python train.py --num_hidden_layers=9 --hidden_size=160 --n_experts=64 --experts_per_token=2 --d_expert=160 --d_shared_expert=0 --hidden_act="swiglu" --moe_layers=[0, 1, 2, 3, 4, 5, 6, 7, 8] --router_score="sigmoid" --normalize_top_k=true --routed_scale=1.0 --balance_loss=0.0191 --balance_bias=false --router_noise=0.05 --init_std_router=0.0211 --lr_router=0.000536 --num_attention_heads=5 --num_key_value_heads=1 --head_dim=32 --vocab_size=6697 --norm="rmsnorm" --norm_place="pre" --norm_eps=1e-05 --positions="rope" --rope_theta=10000.0 --rope_fraction=1.0 --qk_norm=true --attn_scale=0.177 --tie_word_embeddings=false --parallel_block=false --init="trunc" --init_std_qkv=0.0395 --init_std_o=0.0 --init_std_up=0.0395 --init_std_down=0.0 --optimizer="muon_variant" --learning_rate=0.00696 --lr_mult_o=3.0 --lr_mult_up=1.32 --lr_mult_down=2.0 --beta1=0.9 --lr_head=0.0101 --warmup_steps=50 --schedule="wsd" --decay_fraction=0.753 --decay_shape="linear" --final_lr_fraction=0.0 --batch_tokens=65536 --max_seq_len=256 --doc_mask=true --train_tokens=458900000 --max_steps=7003 --dataset="wikipedia_en"
Below are experts of layer 4 (counted from 0) of a mixture-of-experts language model. Rows are named router (the router's row for the expert), gate (a neuron's input weights, with its number), up (a neuron's input weights, with its number), down (a neuron's output weights, with its number) and show model dimensions 0-159. Each number is 200 + 30 x the weight over its row's rms, rounded and kept within 0 to 999.
After each expert's rows: a language model's description of what the expert responds to. This comes from a sample of Wikipedia text that the model never trained on.

# expert 1
router,177,205,189,176,178,223,211,238,205,156,181,210,206,239,214,241,234,187,155,189,219,231,213,224,213,168,210,251,155,227,185,222,255,148,220,255,201,180,158,232,283,192,184,192,166,222,159,155,202,183,219,155,221,187,153,203,149,195,160,185,210,234,198,249,224,201,155,199,208,215,179,235,202,180,225,155,189,255,128,192,205,215,188,157,208,203,218,214,200,177,174,248,182,179,213,176,221,221,189,119,178,192,180,201,177,176,259,241,235,197,238,255,207,188,208,215,185,191,185,174,186,212,227,228,184,209,235,172,215,182,296,149,203,179,186,222,187,200,206,145,177,160,179,209,188,171,218,253,206,185,186,201,238,223,231,248,237,228,167,218
gate0,186,249,212,199,222,222,172,204,176,207,153,190,182,219,185,180,189,153,150,186,213,219,238,181,206,170,166,248,183,197,220,189,215,172,206,210,199,203,262,245,185,189,191,141,192,206,205,189,185,182,268,226,228,242,216,243,245,185,225,236,194,221,210,214,172,213,188,216,171,234,198,214,210,160,186,226,174,170,215,173,214,161,173,213,197,210,265,248,191,179,169,174,198,198,206,165,228,190,205,198,232,231,246,187,213,163,208,145,147,106,170,202,256,173,166,206,230,162,213,195,198,218,232,223,179,247,200,177,184,161,206,203,131,165,156,259,166,131,162,165,201,203,205,216,152,212,240,251,224,167,154,154,202,211,230,141,187,198,199,183
up0,201,229,250,201,245,214,153,226,183,209,214,154,173,162,202,213,168,177,196,196,206,194,258,250,207,195,210,257,151,200,231,241,273,182,228,248,172,206,256,236,250,226,185,179,182,245,185,208,173,157,217,213,226,224,254,238,253,186,222,273,220,183,239,242,171,232,215,204,180,181,243,230,187,170,197,167,157,238,186,192,207,196,198,206,164,185,219,212,183,162,229,143,240,216,200,172,181,187,254,190,191,206,178,198,222,218,233,191,213,131,186,206,196,191,185,153,199,197,251,168,188,224,249,220,178,184,195,184,169,148,201,164,184,180,161,201,150,158,187,162,210,176,199,198,147,196,215,190,237,185,142,175,239,228,209,187,233,153,219,206
down0,227,216,234,225,245,206,264,175,220,193,190,141,223,149,233,249,191,180,203,232,236,243,152,189,219,191,161,216,177,204,193,227,206,229,229,178,230,196,156,148,233,181,158,238,199,194,243,201,189,186,199,182,204,231,250,206,212,242,185,152,177,216,162,204,191,209,205,206,216,266,235,207,211,232,179,260,234,212,137,263,205,250,171,252,234,208,155,213,192,246,205,187,197,207,159,233,175,261,256,252,124,239,234,197,215,200,185,197,199,208,176,161,184,249,192,177,197,218,237,165,174,170,177,179,175,220,221,238,203,221,185,157,205,193,146,163,229,196,201,208,236,163,232,242,208,190,202,177,192,221,165,188,218,175,213,242,219,183,208,184
What it handles: Commas after places, names, dates or clauses, as in Hartford, / Cornwall, Vermont; also comma-quote combinations and clause-initial as or although.

# expert 2
router,210,221,256,236,168,212,247,203,239,162,229,222,175,252,189,270,243,162,161,203,217,173,195,237,196,195,173,216,196,220,174,185,191,161,205,170,183,254,164,207,258,173,212,184,151,252,231,188,252,214,232,122,185,168,179,177,151,203,186,222,184,236,232,174,185,166,176,250,199,243,183,215,187,202,264,199,149,225,180,210,217,225,199,209,176,172,193,244,198,206,184,197,190,209,198,161,208,193,189,184,170,193,206,252,191,200,228,211,192,185,244,204,237,174,237,243,224,171,187,151,224,201,211,185,175,217,165,188,196,226,295,212,158,207,168,232,228,201,220,214,180,174,200,163,223,173,253,243,183,211,219,163,218,190,261,228,254,248,219,202
gate0,221,218,221,172,223,169,201,191,245,208,203,170,212,166,216,203,213,211,213,174,211,196,190,265,221,212,224,161,155,241,211,203,230,148,196,199,168,233,135,154,212,191,198,176,165,209,198,203,206,234,280,178,275,194,197,166,231,215,196,245,236,237,207,128,204,190,221,185,178,227,255,218,134,182,199,196,158,221,183,271,227,190,218,242,193,218,203,233,199,175,212,194,209,227,225,216,246,143,161,126,169,226,195,222,188,200,230,238,192,201,178,186,221,239,243,242,213,181,183,223,196,181,198,193,225,221,160,211,211,190,220,131,187,208,207,252,143,170,185,154,143,185,205,189,242,219,228,166,189,217,219,193,152,225,255,203,180,203,234,210
up0,153,171,173,246,206,174,192,194,233,210,181,229,190,219,187,177,243,134,121,173,179,189,193,135,251,180,200,157,182,149,171,207,177,225,217,179,205,202,244,206,209,166,192,259,216,206,201,187,197,170,256,226,165,215,189,174,168,222,216,203,196,150,183,196,191,173,204,187,245,158,164,164,169,165,192,233,232,270,182,180,189,192,239,202,246,173,183,218,238,169,177,229,203,224,223,252,163,236,183,211,155,228,242,183,204,246,193,195,215,247,227,199,198,143,213,197,182,189,162,141,201,114,203,243,232,221,189,215,181,189,200,208,211,173,171,210,158,187,207,195,234,187,219,208,213,209,203,145,178,139,172,171,234,157,182,240,215,167,159,184
down0,193,153,161,215,150,173,224,195,162,199,223,233,183,230,193,172,190,204,260,165,199,208,190,167,191,161,152,187,184,241,176,249,169,223,222,211,199,162,190,242,157,151,218,174,258,207,159,183,196,173,229,186,214,181,164,205,164,204,254,184,205,213,220,188,221,164,177,164,236,204,225,183,179,199,133,222,216,201,182,195,217,201,231,168,186,204,262,235,260,122,203,218,200,166,248,229,208,159,237,195,208,241,179,216,174,194,160,241,167,263,256,155,204,189,231,207,154,178,220,184,224,226,212,184,227,162,242,176,210,190,166,218,226,232,183,262,153,213,148,157,214,227,242,186,172,175,208,194,158,200,219,202,207,235,239,248,197,201,186,229
What it handles: Conjunctions, relative pronouns and particles opening clauses in prose, such as that, which, where, while, out, after commas or verbs.

# expert 44
router,204,203,167,185,196,223,227,261,182,190,205,216,197,182,231,236,212,232,176,142,198,189,162,248,194,151,176,188,235,213,190,225,204,161,195,236,180,239,181,232,236,186,201,168,197,232,200,209,161,173,240,186,163,149,199,175,191,218,176,210,207,210,239,221,214,156,159,197,140,265,195,228,211,166,173,181,147,201,142,198,215,277,245,199,196,196,154,253,175,170,223,219,200,242,196,191,155,205,160,187,205,146,213,242,194,167,211,246,188,182,258,188,244,151,240,227,212,207,184,184,211,191,166,192,193,155,135,171,220,211,252,234,197,230,183,219,161,229,228,200,200,175,215,174,228,205,196,197,223,174,187,199,201,197,227,246,183,225,155,300
gate0,187,186,203,207,200,179,256,221,196,184,162,241,198,166,179,242,184,241,209,188,215,220,168,214,200,175,151,173,225,168,194,266,198,208,182,223,213,227,254,202,240,248,211,169,214,196,165,222,212,226,203,251,169,188,212,172,192,223,158,221,197,228,212,205,184,189,237,191,98,213,150,264,186,184,168,166,164,158,201,183,188,233,260,189,172,231,154,205,213,198,201,206,182,225,233,224,186,261,153,196,233,190,196,230,274,145,206,213,223,174,181,190,240,181,212,229,197,230,164,230,199,215,204,212,180,238,215,193,160,206,282,189,231,212,167,192,191,209,181,203,216,169,158,176,237,115,195,168,266,189,224,176,202,175,196,169,174,222,200,237
up0,255,211,200,168,159,210,228,219,189,182,175,230,198,205,223,212,225,238,199,200,201,194,218,228,214,197,186,190,256,173,201,211,156,216,173,211,205,227,197,137,233,234,245,185,216,122,174,239,195,186,183,212,226,242,219,202,233,227,141,171,197,247,202,200,171,254,242,134,164,181,200,281,214,170,197,174,178,162,163,220,168,206,172,193,165,171,146,240,173,158,204,235,204,215,205,211,197,193,168,247,199,209,202,218,182,111,157,230,177,208,242,145,209,140,189,205,207,196,234,212,231,267,255,238,168,201,226,191,174,182,186,237,205,152,215,178,178,204,179,221,215,186,181,202,221,183,221,140,204,201,194,210,163,184,185,178,194,209,155,258
down0,204,184,192,217,231,219,175,176,184,225,131,201,220,218,197,216,200,242,200,169,219,266,188,224,145,233,146,189,231,219,194,221,201,217,181,234,195,185,229,195,163,244,206,183,237,217,214,205,196,235,183,225,174,192,216,230,214,233,236,240,184,176,168,252,206,193,220,188,248,164,190,181,237,199,196,190,187,173,248,264,229,258,222,203,192,253,189,211,173,218,222,195,179,199,232,201,156,220,146,208,288,214,227,185,249,188,227,168,127,228,249,251,248,210,204,193,220,198,187,249,208,256,235,237,231,220,222,198,183,206,247,211,195,200,167,132,202,208,199,222,221,229,186,191,216,216,172,173,237,166,118,227,143,190,199,184,204,213,211,248
What it handles: Word-initial pieces of longer words, such as ex, con, res, rem, dem, pro, and capital M or V starting names.

# expert 43
router,201,265,180,186,193,220,226,215,168,219,205,270,150,238,169,181,218,195,184,153,214,208,206,199,231,192,181,187,206,240,175,210,213,210,240,176,225,259,173,218,226,172,206,207,161,225,199,160,205,192,225,147,155,162,163,177,182,172,218,213,227,237,236,221,176,185,176,204,208,233,193,215,193,168,163,179,166,231,125,187,182,227,223,218,168,177,182,207,250,178,214,225,177,146,241,147,174,180,197,163,211,187,180,206,154,214,238,233,206,203,223,175,263,208,205,223,199,170,197,211,171,164,176,246,164,139,201,218,254,172,223,209,180,196,146,276,273,232,208,156,171,147,215,200,188,195,255,256,176,200,184,191,220,166,231,207,237,204,180,191
gate0,227,184,214,223,265,158,204,194,238,182,183,192,210,180,195,205,165,193,199,229,198,179,198,209,270,173,180,166,196,231,201,204,238,207,197,189,222,182,166,161,266,189,175,232,212,204,204,168,235,209,241,201,186,174,265,267,188,171,187,277,219,221,206,194,243,208,182,169,242,227,204,159,208,225,176,194,211,273,157,162,132,217,184,229,171,211,168,224,194,197,231,176,213,227,238,162,224,182,165,238,167,170,155,227,194,246,210,196,262,195,222,225,195,181,169,192,198,203,230,212,202,157,213,218,144,185,201,195,179,202,188,130,165,216,165,209,225,256,120,220,230,167,135,222,192,201,235,182,207,239,236,169,191,173,167,180,190,165,180,189
up0,192,175,178,192,160,217,203,223,191,197,206,140,164,216,233,255,204,180,227,207,198,247,207,209,160,169,163,207,222,194,258,184,227,218,192,216,200,176,219,156,192,153,161,230,169,203,184,170,171,209,210,186,324,176,188,139,271,160,149,179,213,173,191,206,201,192,184,222,186,216,220,253,166,218,215,237,255,187,226,224,211,178,187,141,204,202,211,218,221,236,165,204,180,270,211,188,187,222,233,179,206,221,199,201,241,263,216,217,201,161,198,181,214,196,218,218,187,219,164,207,218,191,177,223,275,214,225,174,183,150,232,211,193,190,250,193,192,197,201,189,162,227,250,217,189,217,175,173,247,206,149,196,207,129,234,201,216,165,175,148
down0,201,217,161,213,183,206,189,198,215,203,212,239,202,239,187,222,233,225,188,185,193,230,142,244,183,182,206,187,214,204,216,170,142,222,232,171,163,207,225,192,149,252,245,216,178,203,202,198,179,197,204,244,140,227,137,215,168,205,192,187,205,143,174,206,213,177,192,196,214,162,236,171,163,189,139,160,216,174,222,266,233,246,265,207,189,237,229,185,192,170,189,187,239,133,199,197,160,206,219,175,188,216,184,206,196,244,205,231,112,208,224,200,209,246,206,167,147,193,225,165,186,200,155,190,194,183,186,158,218,220,187,222,198,186,230,212,234,219,269,220,183,196,249,182,173,194,199,159,181,136,187,244,154,221,213,214,235,285,203,173
What it handles: Prepositions, mostly of, following a noun before a noun phrase: climate of Mars, Ministry of Education, households in the county, between.

# expert 34
router,234,186,204,249,160,201,191,217,166,244,219,245,162,222,184,183,214,238,175,161,259,192,171,221,213,174,235,217,211,225,155,204,231,197,212,204,198,212,190,229,258,173,215,199,237,195,187,174,198,221,235,190,177,222,196,163,184,132,181,211,223,239,216,230,201,198,219,232,190,243,218,217,214,201,185,149,119,215,161,256,193,182,220,225,179,214,193,233,172,185,181,199,232,202,221,209,216,164,204,175,197,170,158,288,177,165,249,176,163,205,261,192,261,171,235,193,194,177,198,192,211,207,199,179,221,198,183,222,233,225,221,140,201,207,151,226,198,261,231,176,183,233,190,197,228,154,183,245,172,188,176,145,187,190,270,246,198,216,147,264
gate0,154,133,228,196,238,171,202,190,166,217,226,198,232,194,140,210,196,167,192,235,244,224,210,232,275,184,241,157,222,221,197,128,226,173,155,173,195,226,181,152,246,183,220,240,214,214,204,207,224,207,184,163,224,179,168,259,203,134,204,217,185,235,189,176,184,219,194,232,176,241,134,199,240,196,234,189,205,251,173,192,242,243,175,176,244,186,187,183,215,198,228,187,201,249,220,192,197,234,182,172,169,209,238,201,188,155,187,255,203,235,216,234,160,202,222,170,191,145,207,219,233,188,186,215,230,177,187,200,195,190,225,170,181,237,174,188,191,209,208,283,177,252,293,198,198,186,200,210,196,251,202,217,174,225,221,178,216,218,174,209
up0,194,253,168,231,227,199,213,162,172,219,166,169,228,211,191,221,227,269,185,192,184,201,197,208,255,123,187,226,167,163,205,240,179,196,198,168,153,206,178,213,266,192,166,230,194,196,173,209,219,210,134,242,159,228,256,192,187,260,172,226,195,187,203,210,192,211,182,198,220,199,206,164,198,197,210,151,212,191,185,210,228,197,259,249,208,177,217,191,211,183,171,250,217,198,221,171,134,237,208,225,230,186,195,160,215,217,190,235,185,231,164,206,210,216,163,195,182,235,204,248,184,156,189,200,251,238,177,175,157,179,198,232,219,198,130,175,214,177,196,176,174,216,193,185,217,215,170,275,211,227,172,137,194,138,253,173,166,215,193,269
down0,142,210,168,174,237,244,204,237,169,243,188,214,184,192,195,240,190,262,157,198,212,216,185,192,178,195,224,240,237,183,222,172,189,207,209,194,203,216,187,215,216,197,209,193,192,203,209,220,153,215,213,180,171,229,178,188,218,187,190,197,176,163,151,199,168,155,171,220,176,209,235,224,158,177,204,180,204,205,204,208,200,208,211,219,233,192,210,212,179,287,237,265,152,184,206,211,217,164,246,191,267,161,221,227,202,165,141,194,158,162,202,193,217,190,199,139,165,194,195,255,181,176,227,135,166,220,216,207,176,205,211,187,288,207,175,133,173,173,199,136,224,176,195,186,186,219,217,219,198,168,204,202,216,154,303,181,198,272,209,213
What it handles: Short syllable fragments inside words after an initial letter piece, such as f-ir-ms, comp-ar-able, ut-il-izes, F-oss-ils.

# expert 29
router,177,208,273,201,197,248,208,255,254,203,218,233,173,209,183,236,189,205,178,185,228,193,196,238,191,200,184,245,215,242,217,167,196,175,219,223,160,207,181,188,212,195,273,180,204,222,196,198,229,147,260,201,149,239,166,180,225,191,183,188,186,209,223,223,232,209,177,246,163,244,189,182,191,159,176,133,156,255,196,213,223,272,215,178,149,207,163,241,167,209,181,216,224,228,164,201,203,231,202,168,193,161,203,244,161,209,241,232,211,195,246,188,244,249,223,273,199,197,218,192,222,213,192,224,199,193,177,185,235,174,244,202,171,256,190,210,201,210,217,237,194,158,199,175,240,168,245,265,167,183,199,200,223,201,205,229,212,244,138,171
gate0,202,170,232,189,206,181,199,142,214,199,222,180,204,188,145,197,231,228,243,215,250,246,201,177,262,248,180,256,203,211,233,161,194,210,204,206,137,203,168,160,235,177,240,182,186,188,213,212,136,190,220,238,211,187,143,207,154,199,139,198,138,227,189,165,199,211,240,245,174,147,171,183,214,206,219,164,149,146,194,161,175,149,186,231,120,131,204,157,237,195,215,238,160,185,210,193,173,171,204,225,196,205,170,213,227,154,207,202,147,170,222,196,207,244,177,186,167,207,215,175,215,183,214,202,204,176,220,191,242,149,206,174,239,210,191,206,175,180,170,224,215,195,190,130,185,225,170,224,176,192,221,177,179,205,203,243,163,230,215,194
up0,189,197,191,230,199,200,155,167,174,208,197,183,214,163,151,212,183,239,189,228,223,234,190,279,237,171,123,188,191,206,203,209,200,168,198,210,216,153,202,198,182,234,199,166,164,229,203,175,194,197,188,194,216,172,189,214,263,157,185,205,196,224,187,203,182,210,246,161,206,249,210,238,228,213,262,186,232,149,115,203,203,197,193,234,254,183,206,227,252,184,193,192,187,156,206,229,206,154,182,209,152,247,205,165,212,237,143,218,242,165,227,192,151,146,188,177,193,166,235,264,167,194,244,228,166,213,180,186,250,239,128,192,229,185,210,243,190,223,211,195,161,255,229,202,164,226,204,170,193,210,215,198,183,189,202,221,248,217,226,240
down0,161,180,195,220,192,210,195,164,193,266,187,257,218,244,163,225,124,214,211,263,214,265,189,199,203,226,201,221,196,216,170,199,175,226,204,178,240,154,160,259,223,190,212,252,141,174,202,205,191,212,213,221,210,195,175,154,171,232,174,150,188,188,247,186,179,209,236,223,180,217,257,186,179,228,197,203,235,161,180,210,180,197,220,198,245,193,156,203,180,162,158,176,226,257,246,165,218,240,184,200,225,263,196,160,207,189,199,214,219,135,221,172,142,247,212,226,231,189,225,202,163,181,262,241,205,251,198,215,185,150,165,173,174,153,203,215,202,232,199,214,197,245,209,206,222,193,163,222,241,225,215,186,156,170,162,194,190,176,188,192
What it handles: Opening one- or two-letter pieces of words starting with p, b, c, st, sp, comp, e.g. hyper-p-olarization, b-aptism, B-artosz.

# expert 17
router,182,209,149,216,179,211,221,252,184,192,257,232,183,240,205,242,250,202,193,188,218,218,151,273,207,167,208,223,226,212,161,171,235,189,246,196,192,213,174,214,212,179,254,182,188,208,178,207,210,174,206,209,195,232,162,200,179,157,219,180,238,236,246,203,213,193,194,163,176,220,254,162,239,152,186,172,146,236,179,212,241,239,192,201,197,210,186,229,205,193,190,213,229,248,194,183,182,168,217,170,188,182,156,247,143,212,216,223,197,174,202,181,202,186,185,255,168,178,162,155,222,208,193,221,168,166,161,193,189,106,249,148,198,207,154,227,195,231,231,221,199,120,160,189,230,154,188,220,163,171,226,170,206,176,248,225,175,197,199,253
gate0,179,223,155,214,199,249,270,207,169,235,206,190,190,191,232,215,148,229,176,193,166,168,148,231,210,186,248,141,189,191,193,189,184,234,227,248,184,244,225,228,197,221,223,174,190,226,172,166,224,226,264,198,254,238,158,187,192,185,208,181,221,210,215,161,200,161,169,176,186,241,172,180,195,241,214,170,225,256,184,215,271,202,226,215,189,162,224,175,245,208,180,129,247,229,220,191,229,215,196,175,224,243,176,201,164,201,199,232,205,159,184,210,172,173,180,164,199,179,165,218,262,171,127,194,199,136,219,158,174,187,176,164,204,181,170,201,187,202,212,225,234,208,188,233,215,183,254,234,144,186,195,216,204,208,181,169,169,179,225,260
up0,190,200,236,205,251,221,187,184,194,172,264,198,197,192,156,175,212,199,199,206,166,157,224,253,202,158,155,223,157,189,216,194,205,212,240,228,225,191,213,246,203,239,173,218,173,190,226,193,168,176,195,267,174,201,153,150,180,193,155,193,207,239,179,144,225,208,194,210,200,220,151,213,160,216,187,214,248,220,115,226,145,196,148,264,195,213,216,168,207,213,245,241,255,226,221,171,175,187,222,202,171,239,200,227,269,212,172,199,198,232,166,157,189,250,177,201,275,135,239,249,185,176,242,219,211,224,215,198,222,253,230,182,182,180,220,210,213,177,242,202,213,204,232,169,201,196,193,182,230,174,206,199,211,178,198,255,223,193,165,197
down0,194,218,224,226,219,164,166,183,178,180,191,223,163,252,214,188,206,172,167,249,196,184,189,158,201,236,163,194,244,218,230,227,246,215,202,193,221,180,225,148,165,233,199,176,162,191,214,199,187,236,226,174,253,235,231,198,206,208,154,204,241,187,213,178,213,206,231,213,216,231,231,216,211,203,211,210,156,189,226,188,250,200,167,195,183,157,287,209,254,137,191,237,214,189,179,209,221,193,130,216,235,160,188,156,174,189,200,229,194,242,145,146,182,203,202,185,187,191,162,181,229,136,187,152,228,213,198,162,223,199,231,222,175,219,247,264,202,212,226,217,236,178,171,150,183,241,229,196,270,176,170,201,202,177,222,277,207,166,163,177
What it handles: Short opening pieces of words beginning with f, w, c, re, dis, e.g. F-amily, W-alker, broad-c-asters, ch-anc-ellor.

# expert 48
router,199,181,211,212,161,214,223,189,224,229,235,225,204,203,154,189,203,197,172,221,203,223,182,207,249,182,126,205,176,225,149,219,225,162,229,234,174,221,211,240,227,165,218,218,200,203,143,199,231,198,221,168,198,187,202,174,209,235,180,185,197,225,234,205,220,190,184,205,208,242,206,190,193,181,224,144,144,240,225,221,191,223,230,127,186,169,188,203,251,193,167,242,218,188,167,178,189,190,222,174,188,139,156,222,167,176,226,227,185,189,252,169,222,171,219,241,192,125,205,159,196,216,147,237,193,172,157,198,187,141,226,158,191,229,124,233,205,224,248,180,219,202,199,189,171,164,202,190,216,172,147,222,215,187,240,284,246,261,194,236
gate0,211,197,215,246,240,210,151,195,161,140,229,235,171,267,241,174,211,170,195,192,212,201,247,174,246,172,165,208,182,161,160,193,154,110,251,185,214,186,227,243,190,199,202,204,160,170,179,209,214,210,144,155,153,201,238,180,177,177,156,191,205,213,204,195,207,220,201,223,220,173,219,164,253,146,147,197,201,239,221,207,238,231,195,238,165,224,225,185,196,220,223,201,183,191,179,159,173,204,190,90,166,136,182,231,213,162,210,188,253,163,208,149,201,193,176,202,218,252,213,212,224,205,179,239,171,204,193,213,177,191,219,168,237,159,228,186,197,216,220,208,239,192,178,204,189,144,177,176,225,228,178,213,167,219,197,230,222,206,227,189
up0,208,182,227,150,217,176,164,186,235,232,221,184,242,224,191,213,156,275,185,212,256,184,225,213,246,237,241,190,228,213,201,172,219,154,219,161,169,248,213,239,244,185,211,230,226,211,232,165,184,157,177,154,213,232,157,243,235,213,214,226,212,195,165,199,209,153,153,241,167,206,247,138,182,187,238,235,199,194,226,172,164,218,185,159,226,203,153,269,189,223,239,197,167,160,191,201,239,242,189,220,204,219,199,213,216,208,173,208,173,242,178,210,166,113,181,176,209,157,200,176,170,201,199,147,222,219,164,186,155,198,209,197,195,205,147,227,221,207,202,172,226,170,224,179,202,198,196,217,173,254,192,174,215,200,234,181,189,143,200,266
down0,198,272,198,226,182,215,240,186,224,203,155,230,202,179,227,188,168,205,248,217,199,224,161,245,185,234,230,176,192,208,235,133,228,172,225,189,194,208,245,158,218,225,208,156,182,259,186,181,196,197,223,219,190,187,177,203,217,155,205,187,241,216,205,172,174,178,170,267,211,208,246,188,190,189,319,217,218,204,235,203,191,237,172,229,180,208,207,200,209,166,193,237,161,177,147,201,214,155,184,180,214,231,166,240,180,197,256,186,165,194,223,232,194,202,215,219,180,194,175,210,244,243,234,213,185,223,201,173,157,228,121,200,203,215,202,164,216,190,144,198,200,209,201,184,147,181,152,202,166,198,101,169,196,224,152,172,193,191,219,209
What it handles: Middle syllable pieces of non-English names, especially Arabic, Persian, Slavic and Greek, such as Atar-ib, Naj-ib-ullah, Pap-arizou, -abad.

# expert 40
router,213,231,202,248,209,226,221,203,226,141,194,206,170,224,241,219,227,211,214,187,211,165,208,240,214,187,164,187,196,202,194,217,256,213,224,218,234,250,179,196,269,180,212,172,186,241,233,133,227,182,245,201,165,152,183,193,200,180,212,193,214,259,224,241,220,148,206,210,181,229,182,207,215,169,166,185,161,238,143,230,247,268,189,182,189,154,194,194,230,180,192,214,200,201,181,207,176,195,247,203,242,132,155,252,199,152,236,194,190,166,221,226,186,242,243,235,216,201,207,163,202,218,164,213,191,167,173,172,215,162,215,158,231,213,180,213,149,222,244,216,217,158,179,167,242,161,222,214,152,140,212,207,209,187,248,257,179,213,152,211
gate0,231,210,226,164,156,260,160,189,210,155,260,201,226,229,239,221,149,214,143,253,170,185,196,216,180,215,175,165,229,180,170,186,209,161,172,212,226,201,189,171,188,158,191,175,222,204,159,203,199,189,225,160,224,234,191,149,245,155,222,162,178,179,210,209,211,159,220,188,259,173,162,203,182,236,202,166,168,238,252,202,212,240,219,141,226,165,218,228,248,201,166,212,197,129,166,218,188,192,176,216,223,171,188,216,172,172,179,153,207,201,196,232,196,213,194,269,196,174,159,184,170,159,214,167,181,149,137,222,186,177,169,231,200,230,205,211,187,221,214,145,270,185,208,247,181,231,189,214,176,202,216,201,198,185,211,176,180,195,133,155
up0,192,197,194,207,244,223,175,193,172,215,249,226,202,235,237,172,187,254,208,174,197,238,230,109,177,160,191,190,241,206,218,226,173,203,228,171,182,189,203,180,195,209,235,218,200,169,187,206,189,160,206,225,209,168,143,217,209,239,193,241,192,248,197,215,215,186,215,220,170,208,216,210,217,296,245,199,231,221,192,223,209,189,160,233,190,221,237,176,280,230,249,180,202,158,159,193,228,191,149,200,208,201,236,226,232,234,235,170,228,191,220,183,227,197,141,238,203,142,264,235,280,179,212,157,245,184,202,179,159,177,222,183,187,213,177,201,213,194,226,233,267,182,185,220,195,181,176,215,171,166,172,188,209,271,231,176,221,188,205,199
down0,243,208,225,168,234,188,146,216,203,220,237,163,240,225,165,174,217,195,225,212,197,207,239,167,231,180,207,184,184,224,197,243,209,235,186,151,155,181,249,186,210,256,216,172,198,248,150,168,208,171,208,198,225,176,132,164,181,156,182,225,202,162,215,259,179,220,249,175,197,187,172,226,213,250,215,206,219,194,209,205,165,163,189,181,221,296,226,197,219,155,228,207,247,155,200,196,152,252,187,179,197,197,191,228,219,205,208,206,233,177,205,206,198,194,180,195,239,201,176,256,212,164,235,244,239,249,234,128,225,170,221,246,181,212,215,149,230,189,268,188,205,189,162,180,189,226,179,225,191,208,232,199,268,202,236,204,225,219,196,171
What it handles: Single capital letters starting a split proper name in lists, tables and infoboxes, such as R-azgrad, S-uspects, J-oliet, N-BCSPHI.

# expert 12
router,244,233,200,208,196,220,237,229,210,169,213,199,196,230,216,254,251,185,212,188,260,197,199,247,220,196,207,201,192,204,173,174,268,208,211,227,145,214,187,232,231,185,200,196,171,236,193,228,249,161,216,195,161,189,165,161,186,177,204,205,196,241,207,251,208,200,177,197,180,285,242,186,229,123,188,183,128,229,179,204,229,277,210,184,171,189,184,191,250,170,167,243,212,194,172,196,202,210,224,192,146,160,196,218,206,130,200,210,211,167,222,226,220,203,227,199,250,197,202,187,197,225,188,209,167,140,168,158,256,141,250,168,173,232,175,251,183,203,231,201,236,196,232,167,224,209,185,209,171,169,216,185,216,199,230,242,213,229,146,206
gate0,198,199,264,218,233,194,191,162,180,161,227,209,188,209,210,167,155,223,188,220,229,216,212,255,249,141,204,233,199,238,221,164,175,190,229,227,228,235,218,194,183,238,201,235,205,204,197,173,216,208,191,217,190,207,214,190,201,210,171,235,221,237,186,165,306,173,121,191,226,189,229,229,212,212,174,191,228,262,157,210,233,197,230,166,173,195,211,195,173,155,186,239,210,274,105,170,238,164,147,198,193,177,230,203,239,202,228,196,198,218,179,168,193,177,198,199,256,212,204,208,233,160,197,247,244,189,259,223,216,210,228,185,247,254,210,198,164,220,192,180,204,189,220,231,185,172,203,184,200,179,168,217,251,157,178,168,236,187,229,206
up0,192,219,257,136,223,255,177,194,210,176,196,198,191,203,235,174,244,156,182,213,170,230,149,220,160,193,197,194,188,223,215,244,181,197,199,195,236,208,187,223,207,146,182,157,212,249,195,185,163,191,205,246,181,199,278,180,238,187,193,225,221,192,217,216,148,199,233,215,188,210,215,193,185,200,195,201,259,185,187,212,135,190,226,224,153,211,163,226,200,209,219,174,152,239,254,184,227,207,238,210,173,222,208,214,188,171,140,203,255,181,182,202,168,199,211,221,198,200,228,197,237,186,211,182,181,240,190,220,188,202,196,154,247,216,189,217,230,218,147,204,178,221,181,180,172,220,204,160,173,184,155,180,271,149,186,234,273,92,176,151
down0,169,243,211,171,172,219,184,165,161,165,187,180,150,193,196,191,217,187,122,249,184,212,193,194,200,218,187,209,200,165,176,197,170,214,180,171,232,250,207,221,186,213,227,194,256,196,250,186,172,199,215,180,158,168,243,140,197,215,197,259,180,189,176,162,228,179,139,212,254,193,190,171,229,157,190,196,207,168,133,207,184,185,240,185,150,176,176,226,194,225,163,224,203,251,195,243,218,172,173,245,171,148,164,218,191,176,208,202,178,184,173,163,164,239,144,246,168,206,188,228,204,205,196,236,202,237,178,225,157,254,216,182,214,223,178,214,168,224,151,196,222,257,212,212,176,189,146,169,204,157,197,158,278,190,208,222,243,196,166,185
What it handles: Initial capital letter pieces starting names or sentences, often after headings or line breaks, such as D in Danny, J, K, Sch, Ch.